Experts of a small language model.
Training: a variant of Muon for the experts, 352M tokens, 4372 steps.
Below are experts of layer 2 (counted from 0) of a mixture-of-experts language model. Rows are named router (the router's row for the expert) and show model dimensions 288-335. Each number is 50 + 12 x the weight over its row's rms, rounded and kept within 0 to 99.
After each expert's rows: "comes before" lists some tokens at least twice as common just after its tokens as in all text; "mostly gets" lists some tokens that are sent to it at least half of the time. This comes from a sample of Wikipedia text that the model never trained on. Tokens count by the router's weight.

# expert 3
router:52 66 68 66 58 51 80 35 44 64 50 44 52 38 47 56 36 44 53 43 52 27 72 64 51 30 51 49 44 48 43 27 82 50 58 58 52 47 44 50 54 55 36 56 46 53 38 49
comes before: " the", " a", " to", " his", " by", " an"
mostly gets: " in", " and", " was", " as", " to", " of"

# expert 7
router:79 32 13 56 46 59 38 29 39 55 60 36 42 58 38 44 50 46 49 49 68 63 60 31 19 28 47 31 76 72 52 39 47 71 58 50 51 42 40 60 60 49 44 51 48 75 38 61
comes before: "-", "|", "\n", "The", "In", "=="
mostly gets: "\n", " ", ")", " B", "\"", " C"

# expert 9
router:56 60 64 70 62 23 75 65 49 42 65 57 44 55 54 47 41 70 50 55 59 42 74 53 53 21 50 52 39 59 46 25 70 52 42 39 36 42 56 59 38 59 47 58 44 57 53 43
comes before: " the", " a", " to", " by", " his", " an"
mostly gets: " was", " to", " is", " in", " with", " on"

# expert 5
router:37 49 35 58 43 67 59 54 52 42 45 48 43 34 45 12 51 67 47 50 54 57 65 35 52 46 51 57 53 41 64 35 63 32 60 66 53 58 20 58 35 69 51 53 48 61 38 46
comes before: " |", " was", " is", " /", " were", " are"
mostly gets: ")", " it", " which", " It", " 8", " they"

# expert 1
router:44 35 38 49 35 55 44 57 41 62 59 41 36 27 64 51 65 63 45 57 61 43 61 43 48 64 55 51 35 29 28 51 42 59 52 64 21 25 36 50 43 70 54 54 40 68 47 40
comes before: " |", ";", ":", "'s", " –", "),"
mostly gets: " 8", " 9", " 2", " 7", " 10", " 15"

# expert 13
router:50 42 47 49 56 46 59 43 48 24 56 39 41 67 45 72 33 61 38 38 71 55 26 60 53 52 48 45 64 48 22 56 53 58 67 57 47 34 41 70 41 54 38 51 40 52 69 34
comes before: " of", " in", ".", " and", ",", "s"
mostly gets: " film", " work", " School", " team", " Party", " series"

# expert 15
router:53 40 27 50 47 52 69 37 45 68 58 44 45 61 53 23 52 44 51 63 67 66 47 27 45 57 42 29 42 23 40 48 39 43 49 65 44 33 55 37 44 52 42 55 29 43 52 25
comes before: " |", "4", "5", "1", "8", "3"
mostly gets: ".", "-", "|", " 0", " –", " 2"

# expert 12
router:68 41 39 48 26 76 46 39 42 49 44 52 55 52 53 29 51 60 41 67 61 60 27 43 38 54 53 42 56 57 42 51 41 49 72 63 55 62 49 51 55 55 44 51 51 53 31 42
comes before: "\n", " The", " In", " He", " It", " "
mostly gets: ".", "-", ";", "s.", ":", " –"

# expert 6
router:58 42 60 38 64 63 57 56 34 41 60 22 27 47 35 44 38 52 34 42 59 64 40 61 53 51 42 54 55 47 21 51 52 48 65 42 48 33 32 50 42 67 49 49 50 55 65 62
comes before: " of", " in", " and", " to", " for", "."
mostly gets: "s", "is", "ers", "ation", "es", "os"